Experts of a small language model.
Size: 11 layers, width 192, vocabulary 32000, 29.7M parameters.
Experts: 6 experts in each of 11 layers, 416 SwiGLU neurons an expert, a sigmoid router.
Training: a variant of SOAP for the experts, 360M tokens, 5809 steps.
Below are experts of layer 2 (counted from 0) of a mixture-of-experts language model. Rows are named router (the router's row for the expert), down (a neuron's output weights, with its number) and show model dimensions 0-191. Each number is 128 + 32 x the weight over its row's rms, rounded and kept within 0 to 255. Numbers have three digits each.
Before each expert's rows: "comes before" lists some tokens at least twice as common just after its tokens as in all text. This comes from a sample of Wikipedia text that the model never trained on. Tokens count by the router's weight.

# expert 4
comes before: "\n", "-", "|", "==", "The", "==="
router:157148123062164130116068131181168118124118099174091079121105083117080149092139146087091090109128089128126119097163161143057058141166113100103117167058177168143158140082096124099139217066125101105136080140102085098121104102119140130139144111169091154140215172149126119109113142143161161184164124187112110135112123072094132084174170115210121123165133124126061142108174087078143111132097131169155139144148058051129101133145090136155087161156120118142118138172125114145100131104102194141113114111133141104145142137124103068122107104120105111122177106181108111148088133125141105173
down0:136136156108083140141114137140149071161112169188159131063143164151125086155145176074134136124115073123109113144153157131086090191079182169112123090116169070129183113132167069147124141142098092131172157146149199101124151118115149196178140139124110130109102099113113133141080118120122123115144144106117123119149072147120176113183137161131066132157135164116098092163122117158167147139151133154122121059112158139171151158119156161109083116125119138110157161153203064168177137124081081118154124142114071146093093113131087063121116152149086162128157101095114159152125086242061093084
down1:134139114081163143098066067116164134144123070162149192159124122149095104122164124125120118127159121076132137153096109168144168119162125113129121122146085077121166168154093140073087107175143129058148131082078129159130123145109157096137096080082136100187107138084198167126147173093140077138089125120072129114157135145197127108083177143074156119091114129124112137122142157078132208099116156105145105157100149095122124133080063150094121083142124175153116155169123148163083128034123102094166157093109145142105088098098105126115150107082144089130171112138108078131106228155178159122
down2:115077168168144131165111098196179082205178131064117205068091116152095184109126130110108104108107171101173123105132135139056150139129076156122095167102119159132099144136090132158165089118134085121166181111144107112072142127075153091116132128140134154115117116078096068140099131103134093071106153136098130132058137137142087150118139111072140159112105217153094155114032140122104098162132146110144129148152105082115088109125108104171153150108058147143116091132149173129150139129112091140145119157145159100142141155140125088134088170172136052104148118150112152082093140211132114155
down3:132120101137137134102090145102175120123137126120091067149131175138151091098111074188142059170147080119152126182125075124182055093127162119166118096099175112133109173129172121092158160177159128143157111128189170101154142101086085164063154125201143121100120109136166067144166153133096125088077163154121076125117115151132160102102076071177133095133120128126046185174104165152162155071112148171122159178134098139141109088087115111124121146181159116100111074045067134181088111153158118175163120152107160128102157125150166136101092142090138140133144121163133134090151127124108122122
down4:100162141111088145141100121080112120159184151131150077166153157100155120112095101068156117066151132103092131131119159147092171161110095111140081090097111121168107117112094075150122195151124062133108153070082124137162160142119165162070056171100118101145072084154154159166121148139166173183093141162138104082131101119153096118154205109085108135125135158121187134129109138136088113163135105103124081175108105117123185146105112135107085133129149135095107112140170142151079098156189150107154148175153142154113178176092129089101112172160070191117134081118114217173145188110171144119
down5:139145166093184178152134138098115169145121136115130161056086118113148080163069130145088125122105094124113095087128135103144140122101105130133095145161165116189166146096077191098104151144149076103163065110153148155165141109107072112116099125122105138154068124163118094094096152137137140110103156132128097110182137174169129140108069135173193141203194176099108091153228121131125119132124168136150106116034127088152099100140082147154115076127166119111145146137118107117086114106125124121128117178158147129157122154158139101125123182115208118136189111117182116097150138179148222156
down6:080169179205109116102105133115140123172113150137192127075091189097129119188074150100122176118172120147147163151098088166196105147092157123150186156143088094157216137107121183093110079134127141115127125154140102143136071181179122102135130131100133094145146133108128072142141136195166152151140126143145096196159106132177159096148144106090079155076130123131098196109107192154083158129131110141120115122158155076165123079127190088145146133114149178120147118129195183124111170138091111078120123148160091187104161119121106141111108115136133096167123081110093142095096108122125197121
down7:122179157171108073126197130183115116125144179153134075123153095123128137127161158163109074099093131091171104149087168183136150109156052098072117159123111158092092118129160142179117117166112098182115125180143172109139062152179171136128151127128111085143090108098130192143072086095140137086097120090189133115164137154106174100148149115156106101071138161117145043112134128157145125165130157082144144103167165164098169177104129156101110112096081121165212090129143126096112109121084182093124080112161172137109151130156113139106091122103119100065183143101108127121099092186106138159
down8:103119217174108178096073149109072114097147033171100141170148101139060074164074150123133124143097128159125090092149126123123126081161121174141167075097163143119173116109118140131153161153119174132162136108139164075146072152157150137129152093121145122158183141110111089125131093103163179077155081090177105182108132094184148099153124069158127140101117124161106101184132103107077145174126119114155178120162065088131114127118089146188156144071158107106182148181147123123141170145133139142132119162147123165126091096091078097101097123092129112139105050124143168165102111114148092084
down9:119088141121090176143109128139089153162158129125066083114198134088141108086048080160144141124079135190138119101171046153117156156171145117103164176104182144139094115109130081189155119202131099127138100157140193151119185079172086179127125103134123117140089169137108130108125093114146108139123101102175151194157125070116128096191067069153098098089097083100138156102148143078152097174143067165151149124178139143156131087115116127118123126060148104129134121065125160088115118114151080144130131182121138119077131147138049111165090156088142144142150121166113102141120134124111102126
down10:158110133130122159119157150176139091158105112152149155115157083125062126147092120115141175133157132129115149140125121157156143117062100141119098134118109203160131153144118119136110076117080106170140098154144155168134167189086072095229121111112111099090200085187169150193157069126108098117128121147102118119135121146045123136142111126120149189175122106127166143120176141153121160148153106132172111097087089145089109184114179165073162167103160100078144163125120124137133095152104190222100162145130114101162108149128102118190145083178171131115182103121119164118116160140135127210
down11:122125099134156147164137138181136152134103138095113134131103136127154083175128151137108117098171184111136052135212137098137157138129155105151063174150115132148097152129157124096190089152138081115152053171105180066161109083159141175139102175117152117143112105121118125163099080069105110109032049120121141202169192144175106171124125183114163144115122127175150088122106094115149087142101173117136092199146122143166091138115128067131121136150136145120194154103152087123181165117067198155159134134158140163076139130177141125136108132134110118103116145118069115134100104169152125139
down12:087151088111170126107135162092099140104127085024140117067139111120124186145108096076159098135092176135084125134079139144172147133094195151134114121163132176162104106137090154150117160132130168118135150123137143156144084116161114128100154175137150112123112140098115122108077161070068120097148131147114104113194158069097116158134128126112123077192115204138115168106176163137086167135156091085148017162160202115122158132083137130129092065106138152107122102089091120130102144097146093083111131136120122124113166147145125108212186142170154178103097112147154191132163123098142093120
down13:131082093095144144122109154165135131162200162109096179207098141137087117102180107155098124144151134156112178147108174115086153104117089109058105103108127202108142134146148095111124125093118149098112130120102098118128120182107141103138051183080069129146186131089106141186087151136151167154167069112128121137140143163100132084139124162119135091078132147121074184089166088189103082097148150106070157127098179143140099136155122086143190102102159127145130132161109115126101095158135092140108149142174134106102157188065079108087160075122098108082174134159116124163100101171077084166
down14:080180108193166115152125182086225153148137121120079121135132117126085104152103142171109210132118161118131132158081104132113121170097072140122105129166148149104123136086115133090163032176110171147152177145124137127096105169124146114103124146107188159174163164144157088147131147109099175129125137093139158099088095143123171083083142152103139119143123099133104091095094130197096105108087159143154133105117135136167118168116127134121136172076092147174115129164179154121116122113075118099132138139119151144186095101104122194155088183119143233106172147111121200135143202136161145087
down15:123151143174172165123136124085118113134133092139150110136123169081109117105155094172105113060122146169125167111105133110113136125118142114161139124181167121126139156171164162140172098159126069151204143093147141113098169148173135176123082114089076151102164115129164190156122148196151157141131113064180164183154140071125139088098168075192114088095191074095197053191138121146131122140113097170162121096135157104125094117157096131153136126143173156065128089133133122075088071113083122069132118095160177106112161182135157152125195146168150118112102105157177139106144151139133100141
down16:198135163131218101085088150120096123119149203121171071150133172114124145171079097108177104113129131147107111129112153050107078082152161154146144116069178164070113127137189113067127132119126128107104109119157123109071090115130137081099135173140152140116161112109148169131090156118164129114140160146098135136101103148117208123133055177127129090138129075170105037155088120136095075077062095107168117150144124163122094075103135141135129094107156134106095082099090083149107121200088164078118129146151114150081122123108141112145092134153116092151123109149130155078155135114119119060
down17:124138097115116150096130102119127199172157154126107107105120114089152126063148102146140065130110122117188162138153125122146150115143113131141112077109119119155068163166130159109112063125131119076101104065094097148127182127140070087117073123093101135095142142179172109105137143164094099150095147102223091164157086059166106099124137116133149147109128173123110152133128048085119095170124122166107182127139191162100153144101155172136158110103183130173157121097124212124060113124082125181107094150151114188148127126108157181044143144111157137144136101176124146192101077105125153114
down18:172160146084095108135110130120076144094151119090111164133115110071159104174093110098082139045112103136083120105155084130140104088109176088133142071094122178086121110149144166058132102166096116106070029139093086131130123143084032155138130160145136146135137082131113153101147109123091109167100111140075161159137137185110077100102138069099189145119165090121152108052075128100111150130116124162140132112119071131060127074079094120099172092123107175123141150094163169153131115161096139115136146078103119126160145128109155165164095138157114111186169125113125100143103093151133197118
down19:146124171118188158140083101106116138149131078124088113103066115122100096100114065155116104142053119171173147080129114142159159104194101134149098164027151189077107121150145132082109141078143134142152129179126117140113176124061152124111104144131067139051169156063151156095121133097069177150136149170133173106185101112054119172161149096134104116114106093114109104114146126144131155161135151102177126115161112171095192132123098148104160151136130114122104135180156101168139156045130140099094101123086125122112099126126072119151123127124161131040092157125158105169153121085141116155
down20:157157089148121096103095143148084195149055088083140132133078148136150117190128047082129104100118086109095099116115137082136125109173098141175180141079130181088143155144145101107157166155093132115101168114133099125106201168088146140129112119173214129144166175142097135077167098127116139163120115137124158085110136115138070181116105107121096148142151113138102115173100165163157058110171170151178108081092114144114116142111089118151050121136100129041169199130130109148150147105206107094121138155152093132125084117150130097140155137110155103164072160166149128093113127141140152186
down21:107122131115086107129126091172135123135184137078116137104154177123135147160108093123138196151132129123107139119161134108094161094043122107159192120125150141083106135117104156119105128126147084212189052145176166161117150146102105116117149161203138124139093170173150084181108153182081092117095164148145133099120159111150055205105109140058102117151178144063105079110152173109164138052143119167124096137127124133184081096182117147197194116129154150165108093097157091156084186120134158117129141119147136106182143114120129090115112150133099133130106107140156182108129101144096155102
down22:137114138148067104121090069185093158114167120164152083110094115129155054141091159087116132163129095128132104127144192095106116117117164143075177125102070141176167166129122188100092103087112188143100126087119117128116087115169158181056141112120097115177138099157135163111095158099160130080137124094108107132176150163173077152094090083146159187072094144126120146160097132164094177126110178130099080119109146149165126109125136117093145122142150165107108145156091176213116162141150127104108138172168167101163122153152162099145055105182086146124154202167131136157108188122082121131
down23:163117096165157102117140146111142115169152104165141166079131123118080083184102221142078157115144165118184106125104137169101054148105204145068076087150179082145077106106119095133120100108118167113089095181186151113143121149112147149138124100122128156099101151137134134084125155139138161153109093164199128088139132129084109169106188115138064126126169152100099077123104139110147181158125125130070090110176101096171204127125136217136127129181117084149175141098115133107162144148150118096175110157149125145136129145107106087073163113158052113135182114136143101097156103105148129173
down24:082157103154113093155140146100132097141155153120131088151167173091141107115160178173111169126058112148142127043129103080083122170146132117091161127146142187139090142228125149144074124140109135132098188133066168117161122169139103176163128132164087090114147160113123148160169100087135098125122146167130099110124145084152140180129137120126127129134080181157162126178088157107137126113143140084143154148147147084128089117037178088181167128106133184146160200114116090107075144186103124130096193108147140141120106126135108194063116138125148042119157174109119142124096123102152113079
down25:087117153138165187092137075196152092129122118141132126104116123138126173179139207092174142106062155143154126133137124082130147154095119101126125143134101043144124116187099166072164115135147154131102119082123105100154126139104133149036130127095120097133111107094126118075153079081115141142131147044111146162187124176122093143111086130121137135167118093113110138092158117181093117132106162099156095101113091098126150109048121134154160104080064166135197091199139131088144161150162110135109130068113161173179142145153175085160132140131157186077171166136083109093124114077128106145
down26:111181142138083137133144103149075141044119157126165183153115140077131144136159200154097166109079098114163089146188127126102126173150143114187137115090111114189135169060124132172132069133126100099109129123157168109165134144104098101093125134115174137174050149119139129149124199187170134142142088157098089131184117116164115168142088124067165165116138082179116160138135099142127148152158162150131057092124165126093138121176164115114152139121120106119090115163094174165156136088137091111194167045164152168128133196167120146103162074154120115144105125130149130118126090095105166182
down27:093043118167168123140150126145134131143159121124097081074162151128111160108165170079096136164149070168163128138156146067129154123088096145109096104079096128143146154172099080179173090126176103164141186182151130155114197151105118155150077154104130099092141137066127072102080143132122073112142144169085157141144104172042138146126173121163126079144087132095088117156145092071156137103112071127121141084105161089136139109153087141146116145090157128168151139113128167148124114071094142071156103163150122119108125052179083152164175145116147143176166157096112154134184177127122168108
down28:105133150198158169121158161124126085064072117149109136138166211100103096138113075143158109092101126111118132101101108150130122093191156151112173107107139072101163140126100093100119148182074173106143144186098111134079124095122157131084123131166141081134143120155114084102116153164171143150136139104120089160173126151098099179108162196099067249108098152169159117127137160098104119134130086103161133177150106147124182149128114063144181098137110106110120092141146111149189077144149126119130041162139157097133110098152109149132083060122140135119172116125108175088072139111138095159
down29:153168151042181137098127112072133134153123127155099138080194102155101123086163143177106119130107137105139153136174101141113140132099122109129113182186126089101073119179105086137118137146107127134126110167118137051180124049141105132153102135117094183158160127104104152102040159125158110095179124122150202204139147134163123118100093149113098105119138112156131129114126157054114162122115113144032072141107080084091168134131133152126073111122055136104121149086167071121149125100147140133076118120080155084137091123167129111127190105126167102098088121136111129114172157184165097100
down30:124140067112153068129058223126198161103157138132191159141168167151113074090152128054081120170104127156120141097100102114088141143110141134128091106145102156208113157084167112195132101149090143135134076163168156146112154127121094162125157143138158124104124162195121153151170143129128138135176177097132122136110131158124105105149136134121156150100101089091204155147184116132136184119132149161111146055135088182137096156102137172119150086114088175132137192140157137112161104088113123179130164095056105118123180122120110081096100113124141150164133121110066151121179089091156154093
down31:114148158108135087130146151081146139102151121152111139181092075067106099152121141095092171065101200124162110166144106110152154147123132135131134126107128138162145156191103142128096069130122171161140129134152148145139105116077132106142104089110163100135163101123161112195161125115125153188114141099143128156150155110106073109124077156098093135130133150097126116146102109078134164083102176085138183168107112168158139118112135104139146134131111100112147074117087202173144093116161101023159113060120176139177110130036121115203042172114107080148123052102140109108173142101100085128
down32:133088176060108138108199106104150122064152131081153146160129110143084094143100173085134106140113118183127148135127134137124171103134107119151165101153093118133132152088093113145094172105115116131154125142147130139109173089131149085071083144146100085082074118108145167043156094122178116098111083093107108108117183128179130145080173134154157148065186138191130156099096144170117151168115172188091147072124157134136101169103110135156099117099133085069145166109098093131118131141097124113173144100164124162118096115132172168127180139042134141216192127148166152132123127147147202167
down33:088176116186094129121103108136025092135165180122085198160124133142103202176146148162089167133099139164159127173214113116105136116094162173178145166136117157146195112153127082214119097141120082085123191128084117172107132141094080162076105124137079122134102127127147105109122122141084112121076195149167149130075123126137083115152135113138129158077104089112145186162127117121121140145117143116108087121125136138123177148146154079131142147143125125075105099115192176166136196132110123115099152165141128154187119107177061128169129109127090163162141080123127133156143144148140089161
down34:116168072097092139168116157136102136169168138099131130126085089121136144129087126187129063155113109107158163128126094117171102124159183137102145139131108174151168118131117120183181149138158139123080174124106126160133110084138128120118102155158099077166108106083068066088151125181120160165082175095119095128141097185159108129132123168086135166172133101175143127124147138193126136107122117107152121089181166152144088106119201152121143181143184050180158123136106207101187163134094097101068076111113108079173113135085150076119173154118116119189134075076117124098110137154187124139
down35:114098140122115115134191135143147106081180141150153143151071157118110127197091112136167080091176163113115109107107139102125213096131125133099082089170112105136118132134055175094132138102071106078132207161098192101146105177120183098129129111180110115166116144173156137137104149196106122126094154106127184102207116144074084155076190119112081152120120116095152093127156099185087084133125061106138136134099174111193121148102113145124125135167140110112168123125153143133065159165123162131136152111168104140125169082159073176109108113136132117138066117123152147147148093204112123161
down36:204125135156142128179090139201114128126101149180118145076111126186149172188104097133105130125151109110122169054141080146128130178150092128057129174141100131113130133102170115125100162162146111120144070133152166134145101164130101134136153128119143149136217187085136150137137129184072065104148146136161143179067174131139091182111065150142091105104116134089133106106114091157109191100131102111097145150108118150163182115144129122134146070074136151126078102097116148103169131110175115130185099115112102156134196208119119144171162152155140163094140142112167096179158133114113057087
down37:139151126094181143129103118114139138058164113124122167142097104109177110126117115153163152160119128111168176148122148100136158142179061103110132155113136111079112111153100104070118150093133118094094084122142112118099160119127088093097140175083180159094165095168157081138106152108124103095091136147158115092063221124124096134126139123096132189111170073094097090151140084122172129134142105109157117161087247187139140096107122100059164200145045122122146081138149070102163119122103102087132117183119127096169157167173077111170132110138127090117141103151149137110116158147128068083
down38:150120095086101082105116148153097144127159087095075192103171109179079167128117223088108113105121095152101060138121111151155130089111154119145116149139123156115149144113109111034141132131112137096092087135171109135100128151075125137090127178090087153145135134151142134084164071169181122128111132183075156127162138165125137179147102160170089073105079114157124150106157152216080107120127150132079185201171140130106116168122109121102099121107118136128090149111089204103111140162179112136157148133164157121146151107183139144174122139211177142138056149132113085156098136148112138135
down39:090143112117157133119153097112131136137166135136155162079183120123104170081151215146103184134123088166155127160140143159070161095190164119117118099155111210198105146068132163143163135079222129149130148109199100090141199116147156113190157106142125110115106093191154096120087164125151121125142163107115158076100120111117106132104144082148092068139113152091104079140110137157096117120161089160058147133118092134119088108104114106139162165120126154134051118118146097129073132134101122163129125174193132168144126102117145075218125117092114088120092185120150151128149096160138112116
down40:111125134117109105117085131040121126147134124161146153144073149052076156084115116091106178136142146101099121140158141089141096111063138176125132054108155114050144139090143153093160106127091081153120132177054068143138082114113130138146130181159136119156099120134152114131118115181170162104131124156139160061067170145136114089081190115101113093147129115116092116119132108066059146157117190130100098158160121102111131066155111188172129170097077115105162171126082169146198138115128090100122136112092167133149089182097136155166116132138102125114191156168133100164070136138113152132
down41:139134051137112177127126094121111100067122142139088157179112157187107150150133143132154086129105196089137125126138137132086065072100104096129100142072105167148119178121107178107104073117171103198130190141137146112120120131182150081144109078125085178154192154130117129209105060153162060083143112135118164116110107154123109179103143099156151123152207147114100129160150151189149149143132099136089148072134126138106147088066119155126124135126089138163059136107077132070100150111133115097124164083099114183162142114161120138138133100108124100155153174172110155169131188128120073139
down42:114141143112158206159084147123193140152100145131103086097187075066156168158147113119081173141129128096145103156131127109138130135081164111082139102089190096142145147119164147108119170065089112091137101161175089109189108151158124145153162190147146126078116108148104134077113117146059152163096133146093106144015146103119130105118110102160186175060153117116086107146159155144110152059086102107104149090161155131114094132109101099175173175147061168132139153140157158143144159158121109160112110126137120058172098135108103146162119145132179122122117156132108121173134148178136052131
down43:145055109119103116070112142114086123132107092125147162079138129094072113165135195158122093177170163109115131128172121137158139154156140128108077118130118127104101172155119112135110082085137097128125133157158147135112171147132118129112136116148170152155138143171159106170134077140161135115166101134108125164121150122181127173086173122049135116137105114126127123138117177083158060121173164021138118113162193092151156200173140190126136061071186105101102119143096098139118130063077124115180173102096080119168164155098133140100152158152157155125041064164142125156167099106137137166
down44:118101122170127140134152163129113173150147087104143181101122168108158118120162099105066146102123112068094107160115175121118110155069058153125059122145104136095115134138102073166182092125149145065097078103075136185127130134085168116107118231106137160129112161108081136153127086171136120117136137159140089096137153128106085142171078164090156140184115148143159063077191111134155180100113095105122130109104164163143123117148144110139120162109196118090183148097107140162101106083109083163149141113157080119065046108107120121156067145102147072083074150163100140139121130116128102099
down45:151125085148133183134223121163060165160129124155118129111127140166174208154118120165084136121092171156106146095101124200136102127143127105109131145158078107153177167117069100039146106098136155098134168142120159092127085081172079120148130134123107125109147161127121110132039117152145099152169139108120127142004104138074174121183057125109165109093158161111148124106100132140153112163135176148165135130122070141143147126130174146178115121117106143104124142129130159141169165098106165109070165127054141086090138132061147155104095159142101086151125097116136086158140141150105122145
down46:106120140140165131119185033089139086120143122157084174104153099155175114070154109114173085142169133108125114134119149061126169200163160140159125110127167108102099139123134185137145151122087118167180094109098107080195161185145114149130105139207158117118160129123123086129170103102148118165188091135247078076080149165095110102111146097146168076092110070125118129157153108144130144134184115174131101130139125137095134073123150178097125151170154168179075215160118125142160109101180135142128121146176126118125124156149152118129157125140142153164111117163098088116113092126111135147
down47:149107167144121085101141063155163143147104048115150190088128140174105129168161139136156107207106111176123153161157128040168147089088143158098126170159137120140100129213154110125056152129153126105088143124142176158130161114062137090176162148115119186120076094152146114133138107137125120131147135124141147148133091144152162172133068186099143120166070172065091110109147154148100104152163115105132096136144100115145063143096175136103118139089176171120129180123115154105123074134081110093102138106151183150107167095142108151118159093208119106113128126110135164177121059074155097146
down48:105078172212153086106072090072130132146101146110118102118098102133096142118120132081149208135101079148133132123137174111166144142091111142118109145075118109205086144128137126123163129086105098144127118139172094130128111168141147111115082120078110115123085104143162108194176142149095163150084146100078153131175157150153174069152164131167155141187131127150155130166108153171116140152076125090138126076223118134152147139110173113145101114163145085119122103093077165106163133118162183117080116175135128105139135139041159130070114119123081081187091147147147109214118121170087142156
down49:096107167163114156119103116106163107149117216165105065132118118124156193075097067121194129143105124162095125121125146148154121141197150040133074166141172135126166120192091124139137114120110129109107126093150170162153151082110199142164108166089141117098158110182123189127137147098129098114099110164149107166114104103128178106123149127155136071100118162163127139122113123177097097125111148145155143142044190129132070140117101124136117135171152153174169167147140067113068134017153158144111101132118121199177124080160169128143110120125108082120136161125130175147137073129134155149
down50:139109115131115120110129185121131059149167150130147124172143144161198116098161081157140168138164135120141110124039075086108119125134120126136163145116138093136116098084161108098170133181185162052131146063146170144127125218125127119143110097124140141131146141125102171150111174127067123099071139144179091069116097104137194075135144136126129137098140127128125101110141148136079160089143156127115140207144180167196118113107087105095085163125110156117081101089135158109123068124139142166056199129130100193153166107079085173110144135085131130085137164178143146129161151110078098097
down51:100109181157087138093149093079127117120158162169139159153151132137123125137126107149118138203111169167118141193113137153108099137148119099134154167173142144146139139117124098097149164120137095115123201178087148176158157130064095135098119095199100159141142121128066108124158038081137144135120167137153112167124076131101130104178130129116132118100076012068179102122164152101113112148111083163196178120172107159137161072089140135137105111173132094178107098152121155136106032159167090130153135131147163129136114093118156121135165136091128114194115172102090118098137103059118132163
down52:129065173141135100098088112140114108066170149176096100105103059095150173124093140122136137164103125159168122190128145155108160141109112203191137175117132088088116139161160107148136089064135138173120135223180124126162131102154170220146088116079152146157130103115091193116107193102134146091120148120147125126087139181158090133173127171098135139141121144126116089106134146139086107129084129131114175089087096146159138139134097124116101102124129078174146076103156115127128151105143144111170083143134083136139142065144055101093074127110145164203142103148056079154110148106112149153
down53:128114173107095114105167105127084155107138100124172141080119161186127137090126230203157071145118122179154120151135126130128102107112131066166127146102178116114156089174147170071089118131120163170178139169142144125132161130141121168089143186161136155100062099142075147112127169134092111165115147060099199134227075164167154132041121131159072136178128117143143142149109129135115096138189111086117140112032143129215117136104167163093128149126104145112123104132113086141107119125152133111100147097152115132098112135107107154102146134139128172140099172092136125109177086096104135133
down54:125122115149172196146128145185104160129117092137145126130096138180153112146119068104089095129103147114113122075109118132153143141106115155126091172073242229124101169163108144157137109091198124069082126147129190149142142192100127182127124130092134155100129119097127114183116078131119120100082063162145083141099178143126124093121054161117139161165156166154146076105107085098141126132192147160110155137117160095147093098120140141127104143165095147080146077130128132145133112165099168191184124100149107081160094121147169160151130151159083150116085113145099144117099070129101157071
down55:189116157073142117143198134119150145083149144084195135126143117140141136140073174130105122174125170111163100129125148125091112150145124097109121154089094161168086156158134100114125089134148034169172149173129089098133190090168107067126137097072123167151118106182134084152143109111167152124090134165135147146133111160188140160099171090179112076091123172142079106171162165066110146096163108183171146061124163101112132126113145177170197145143104139141068064119114156121152151091133156096142097138075120115100149121144173136130098079145157148117151124100165080135111114112137218150
down56:113114106122134128155121143183104163125136124160157106133094131136146143084143142119112143105125105124083135168156180161124180151024107168065148156111178192112181100097133128157135101117124145141103145098121146058159035180073125098130095154113121099101054105106143126066103132135174079132087133116154125116124079074141126154127138128183099115149143099128177097176156142158159088140123090112143092058130128172117194101118102145115205099084130156141148117137172154092128146167139099161163069136117101149095155120097073146111149078192057166167106153117075116146130162151143165101
down57:145038206102111112156137159132138132138177155147139127059137184159131108082173144114118081129099095138135070117127150155114085171132111127146116162180202106114145189110123111132099125104092119139076094071163111116095121175116093135087141141139097104184198101180214152121138171103116113109100123144110097123154056146145141169121072112129105134134138217107130138143155119107153119135153105176123097122145132120141127123139100107090167155172109106145160155180147124089070086156172164130124123134123187095130148078208134108178141160194153145142135082073128185116122165167144145132
down58:190102106129147160106161124083113089100164152122100131163171114166143084111119132122089150126116167095144170098156132142145100115113142106127171055144166108124126140163098165165136106085095084158175133058123143112174177196123053121090109136196124097124170067112100083112089137159113119108135102167129117177184159197118096150137134161123124132124032115134131130184051099137115133094112143103142131146089120085166106152191159149136117120135145103086114178136131085122100114213129104162171088149077083123102201126100122163157125144105144086111115105187108067149107123138180122118
down59:141125074099133120167118133184153171139131124133178103122144082187071160099116177126155127139067133144114152163116114154096154161116130137092172105092171098197157171082167165103135204088111184100119163148123181093117121161120103129137145127148149165134188109113158095059132157122117144177117087118155102109119133073139142078095140147197166136132148146074115154108128109139147152152111080170187121122113085122155107150156126119099114081134102106074189116163116121102148202069100136148150094201120131068137197120118108155096115124140183219129098120079117133097145089147101169161
down60:140088145156146118149128133085081126181125120096090145100110148148138138090141090162132120090140143112103090094163153142122168124145107113144118177165076133111114156068141113105132132135147139110145098043153062055125104101133190152112114120197133143123133180113131183172163110093139068080094152163129114108135094147112141074068161179182176134173118083091167156134153133164101153130105117104133144126168063119116120149115096116142192136221096139122195083055107121157168120073144139085111113132070151109091068190150113102145107127125121149162160133070192115166087143148101140126
down61:086151155135161140161105134115159106121094076096168128040143137061139165146115105096056137156088161183126115159196142128128119161110137083098146110140225126146128154160104136122110138075113106133103090166147096076159077184137163154197139166115150122102083113125110111063131117131117144166102132087130063163054129074116104110201090148131141163151156149115119071184139129144101136127136181159111085133127131099147116078146149127174087147109145128130183122128176083170082144125114130143165135207158191149179129172170121156146153109120123145110109123093136125150139140145204102121
down62:108134125149101110089081167121122096128127124129123101102143112093125088148128073066134129111090148114108147108150146226098129103178135116160144104149128148106100154103100139184143111169139125087161122170138159152155147128085097185116157150141085138115182103124139094158130107153105184129074195135178136090103121104138101121218152195138140116126170101143160112063178113154155168084169095094155124148060027140116143133197166130120158135101069169041124113143079145133140162126060145095097149097121085085164113171094085172141130072111138141097136142105100099157159135132138126153
down63:106154103090098141139120119113113133086112152214114176153086149116099131157195088171141128154160103108163105141080160089160133153162068138129086079073142163138113114184152108145094118128120196112078102129126101097076201120128188154128176127175091114053169093193167119154148161139104081109162083154184163165090092186130145101149166114080076093096121101114164157105153129099161140186124173137158112120158111110111163159125144068059127112101098087161133096147114170175060139081140131135111081108120149121080167158112144119171109106122088167149151132120131128153127108164143120144
down64:074145084166148166117126116126125120088143105110104128043167096128102114083138096118117158158108113123125147152092137103156147075150092199152179113160081155158156127132095129104174074118178144101145126068111078142115151087156168164121125059105146127046107184135121147106105101135149120137135149134143208151022115101137158172148106105135186139122178107092147112127100117172157128106158095066112109120098154186127121151166176100103130113153095160087146109155144149119084102188097165054129110097097138145098145194105125136123109148110117110110181169147144108110099170191090158071
down65:076131172128111157089188170129109136082137120162171170126144136116101207160136070111127109048117119166152112091106112199134104173153137136097146144102148125091154111146094135131088138085092128158112165137146076106099145066141147078168115171131105109100149117121137075151084079092176123057096144073108158139151149068111107160150097105157125145135187156163119124136102087100154130080088124147192125105131119088132108149122141123114133143172097129124127050170127155153092082155146105168171153145075102131126155134177094141098104110076122088094173225147080131174097093119086086104
down66:138207057107110134143102178107134113175156142124145189164136092141197109161127180127151136119112201126115114180101135186129109073086073102159133124090111129153162126120119174083086129158093117077094095099137128167159141095124148120158087108093122145082102111124162157170113154155124127135078142180121107176116120074062163120182155062128085116185104112150104156100136127137076092169197145097121125110079163096162089139115149126130093117091088087081169122195134182127179108143092130124167111127147166115120073052131148121129147211137117121109126130137098172149099141145100159139
down67:168123160145158127107121134130127117140129176105151145148120159098100118112097176108139098083155129074163079128090134150164085119160124080087140103103119073174097152122146073152112091168090106074095180126076104126139171128150027207171113105122125174152121136099109218181189181146086145142146126161094161090151114104156116094157062063161171081090119141048100081071176144084140111110115118166126110113135116069136131146101141112114140134164152154182103132124102151122144105154105151179145152125110127099117080132158169126140134123118103120072135076089171097071078126132150149145
down68:108187129124098136152113134104168179146126125121187067175124137114116125135139103121147108124168144117177089076088126172207074109079137118136177135076158162085119137109145106155128084068110167142171116112124136118134164099060082093143141116157090120132178106126144184159171159101160108133068105177158110118174063108119134138148134102030113121098142099061159085124145065140114182137122125113108114124133070154109096168103093171158058124128117177139155138105070115143122155135120157127132126183137143112174171180093099178148126072170131110114120200158135145111121168140069161151
down69:146098142122079111105105114145148158124168222042158164142080174109162125119144081102149112097144162119110092106125128131088143132137125171122182157147116136139144165152136112134155067122084138108132134120140153109122112175128097110115106069111157103181140133102096162113147095191140141182148170114127116168092135132144132146111140138113183094192136209189116086088111132133116129158153129105184098121106198165128160081184152102146166123080123134096140109137217163167140200139110141159142109129104083152166171122083079133102110177155139089134106179150123202227099126115147136148
down70:122132145103100142122175129171185162143148063122143098112105161062104169098080089101116113067069115082108117174062133121118204105108140147150150115089113139109121124110156069141152142064141140113160105094154122114141172084107112141113146120121130130115095137118143115143109132149133130060154124153114098145064118105083075104085101147180208091118075164105137118193132105133152137118116141100053144171100085085143178094122094118114106160102107111160065088160070132127158128176177170142089159128106066167086151182115152123113132215087111124127145101070132154115122183131147117171
down71:093154238085146140144158168126147125113100120138128148153119135090177118174123134066105165141081111175101108159126154162178156158182114085149140132120064142123069129094102165057094070189112115112129118116123106041168101183085164138122141119101129123124087111159145120153127134138111097121116164092139150168127152139133110136107190137127120183108152097150120190151150123080120097127205122149145093081195128179103115118121126122146116111118154084157063212138134151142129197133063126140149153113161161103104132159147054104103124124172091143050133132150106148125115112126166156174
down72:134141117083153178129179125149096126156082199133069181133141129104077115148184097141114159127113072103183095101173153186128096108180092075111110094158166071111130176154111033148168094131115140134117097112195125102108184110145113151140105098166147165172148116092107097172119153133107109122095165113141081117145132202120152133136146175109177123095061109127092137101125136118140222138158128129117141140148148124118176097103130095181163109104089099099139201165108118143136098152138114080125133128148118105082104180093164092113147173173160111168087146142191146139067133146120174126